From a checkpoint of a small mixture-of-experts model trained on Wikipedia: 1 pick a token.
Below are experts of layer 9 (counted from 0) of a mixture-of-experts language model. Rows are named router (the router's row for the expert), gate (a neuron's input weights, with its number), up (a neuron's input weights, with its number) and show model dimensions 0-79. Each number is 128 + 32 x the weight over its row's rms, rounded and kept within 0 to 255. Numbers have three digits each.
After each expert's rows: a language model's description of what the expert responds to. This comes from a sample of Wikipedia text that the model never trained on.

# expert 16
router:064092069207096109104088113109070159151133094139059130159170146114162073172105105117149105094165091138099123199125105159126085087117140139154100053148099147123188128089107097125108126144151118119118136126127112143112081085075070144056114175
gate1:117140136094132115156083190157056160135188121097063143103150105150081164120071172096127088121090076119204166084093096067178137133116105113194133132145124102157125205103136106089129082119153161123108111077097090102157192148106082172114131176
up1:157063054098097101092123168120139116164093138087093110138072135137132158133055146085065145132121123129087146158133089089108175145128180096103178081108111153106129102150116128123117170148152188159184104133136148140149171116071117099090116104
Determiners like the, his, their, its, two, three, plus adjective endings al, ical, ial in headings such as Personal details, Clinical data, Technical.

# expert 24
router:103054068208127184138110074112128099143100136167137143106152158046165089125193147120107104080183135137110092130132112113163135147107133126089123126085126142192100105128129088124109099109176192100154092172119145121120115124088120107128134130
gate0:059148139178123193111104128169187095110232121147117108057154143180107149118150137116155130131059113135133113135123155126118119168172121138168117163057112153154086159150121132179088131070131052193104109142134132123098075124206160125142104120
up0:129083144144124039113128107086109160136115074089102121151120142109112141110136159134127152072093088149176134117127107152107130178139078088080096173162087145160120120103138063159150186108092099102135082171191162114069165092093076071144116137
Pipe separators between cells in Wikipedia tables, especially in header rows like Home team | Away team, plus New and semicolons.

# expert 26
router:131201135088117090147143132117133128161086166091111170125091127146075112124168148104123120169124163141143172093118117075164087132116085127150109134086124154096161098183076137164159133195159151102136116189170106090087112134141134091149120116
gate0:176131101118113155057092106107071059149121129062122120158118074097118073114170106086116090157132198127163122150086135121146183167105215144156132104109127125158138133144104193175133100172162155140146135129128139072154133124097168156148150165
up0:114202085131114164133158130144121146127152113094134150154129124145150096100086109100112094125173122107113175134065167113155142118151119116132115139130139180187140115108087119058115171105130103086151107153168111111150135166110151164085174080
Word-initial c or C starting ordinary words (collaborating, casino, currents, canceled), plus starts like rel, ab, rec, or, Z.

# expert 29
router:098077089111127139153144130123107160104106194146154098114148145112163121077128040146153123176118113151116123116136112158135161086145149101094069152095087112063107115095143143142140157079111061118151163075187154100124153118137145071138126110
gate1:156056089153071110130116112083186171076185125128155119121141141138097096133142094145101102179199097097173104083166069098157095103122113142095138117100150118085143155137191153154111162106159146136116077144138126105104108130078161143161128143
up1:069192082160169097094103087146151112137174189099096122133116126130168139106104118131141153128061170136105157130124119153124153159062177116120139098116157165161115126083078066158069152145109140173146107137157159100104181059192110102108108157
Syllables inside transliterated Arabic, South Asian, Japanese and Malay names, such as Moh-am-med, Ham-ad, Muthuk-um-ar, Komiy-am-a.

# expert 23
router:108159152154168091087160138082159137173139115075175112188117137106094128138079159134146050177110135140189133106069109160081119091163104147133184170108152093130155154115103147050127108152121141142127149102126138119157122106198147177160131134
gate0:161133049136180145109089120044126183179176154126156108114126137089106139111064110090157122126207101144106146129114169162097068136165121124095164157121129166138145150140116147116047107188106132067108105117136134193130076124100082124159188135
up0:071164105213156145142137120118134144122134172093128140090153132118085105099162076150138151114068124089105127186156103081073100125127141111090108155099092084142132107176155143088148142093089067151145146081125064102151127160141172146079103125
Letter l inside words (inf-l-uenced, ob-l-igation, par-l-iament) and word-initial M, L, d, Bl, fl, as in Blood, Milanič.

# expert 9
router:103150109112092133101161148104159169149109077098219165079167185146091109093166138117171132170138150149143113123121146118090116097152125150142128059105116042118161140144097167148152110161120074134176165128138124167148125142114118170128132126
gate0:124099131108094122140114129097144070092185104115186117056157132118156132207054109109114101129132182156153094048109149149148167112134108104111153089113108081161104134111097125129163147183092124141101110088151098177124162105113053183117170111
up0:154172091154116187116140077128150106193147123119123132117109115125166133147109133094135175112126180121124100084096170100100187118140140148144089091091120056143125103163089137173112115124109152144087124094149112109053125131107120087146107121
First bytes of accented or non-Latin letters in foreign names (Fabrício, Universität, Cyrillic), plus pieces like as, iv, om, ri.

# expert 3
router:146076087120127169112059067140134132154146144098081118152135133135117127119103166065096156156144097189191111175152152100127139122176168083096058122127135115154133182128138141153154064146105109112121138168159144125137118115061117172091127129
gate0:086109073133129152123119143061175109130163092156141142156120116115081197079098157087145115149155141134104155110128227174133155105124144114079144153132063156189128110159096086124119106113148156168176086140130152107126118114099123124074129140
up0:183140133144120137136110157093105143099104125112088126096118178133176119167139152202101098127158128104080141096138117070158113160142162106044095168097114119128134116172125189095133139139152100030080132171127116141145131113147134132164115063
Single digits and symbols in numeric data such as heights, coordinates and codes, e.g. 5 ft 9+1⁄2, 57′, ISO 3166.

# expert 2
router:157116123138134144165094131142154111142161126130099128147141076147189148092110115201163156085130149124143117116108085110118168086121189144203118129205125179164067112160139126084102118140154143118143147143174165082195124157120128060125142113
gate0:109142161156102204143143141154136159101179192118114160098124110165111075088085087103143136077106147125171144090109104135142171102086178164139060159116199150121164122149145164072106123122140149151119174162104151134164136159163148056089134099
up0:124094139075099104085089155128138096118117108157114114134125112133135128124152109159176142144126088112058187161139168172090103158129042156125151125141121144109099138109098130200132103151128144197139092111160168160050146110118066151114086155
Word-initial O/o and short pieces like art, ack, oot in names and words, especially infobox fields such as Opening, Owner, Occupation.

# expert 20
router:134154166140067097102155171140123137103126138100150150050101064124119185146075157174115162080133114107130093147124125160196184134167135091218148137118088070086155115148123166093111155112152172152073066177115105164145154164138096092096123143
gate1:114152138101031129127119083159129109112149121099105149134112115121144208191125103152107112126141157123118149081161161189076187109125119137142128060110109141077168099156118144086083177129121094130116131144151209172098173205144136134143064158
up1:145126170127095118124209149135177068061127104103159101133134172175126139143099115159100060145209156145122150122095133157108151102149098104163182114089138067089113116102162163052092159122124119168093175208075184158170136109107117113152084174
Word endings with e and vowel clusters (ce, ra, ence, ation, ure) mid-word, as in re-ce-iving, und-ra-fted, Wall-ace.

# expert 27
router:183137177117104023111100149113152097078134187088046145130113072164128123165099100158170118165122152122109128077138088126132128146108136122105117103157147137139110059165131077164084117083149066086143145104102140084136107128181169103134177151
gate0:142151075104112078129143141121065113107145148165111088161079168159122110100121152206161118128178146094097145136126130111159129099123135140144117135127141087194103149150124062113075158136131117101106173068082135127154165159209150116094198154
up0:140106122099142147160062147094198102115103150058159214087109139113138127135180079147113115185169162141162110073150156128127033140144068161101119161094097053109158176115151168154157084082126111135183081121177127140150140096128118157109146111
Word-initial b, B, g, G and sc pieces plus mid-word at, e.g. band, Beitar, Greg, screening, approxim-at-ely.

# expert 11
router:110087130182156062115111162114158128108129129109131096161118112139112157107133069130136114158151151159106175109128182167167174091114141150162087152049131142202135146074089080067135084158142149103190132105164096111142136052127105096106161098
gate0:149198124077094068075113157147159131122102116119074071155112074161120135158131092156193138163149115126215118122122112156104211129091117138134156126092089101068108083110148084097086164103112159202097134165127093097174163095149120146104171101
up0:152076127089135204165133129171152140168143178133162166130153129088058164146180109111163137144144162123144133139113080129097093148094128180127135079142145130119128145170099141121119103156118108095122129183150114110122088083140153150119117087
Vowel-consonant pieces (all, ard, oll, ark, ell) right after a capital initial in names and places, such as Gallant, Garden, Larkin.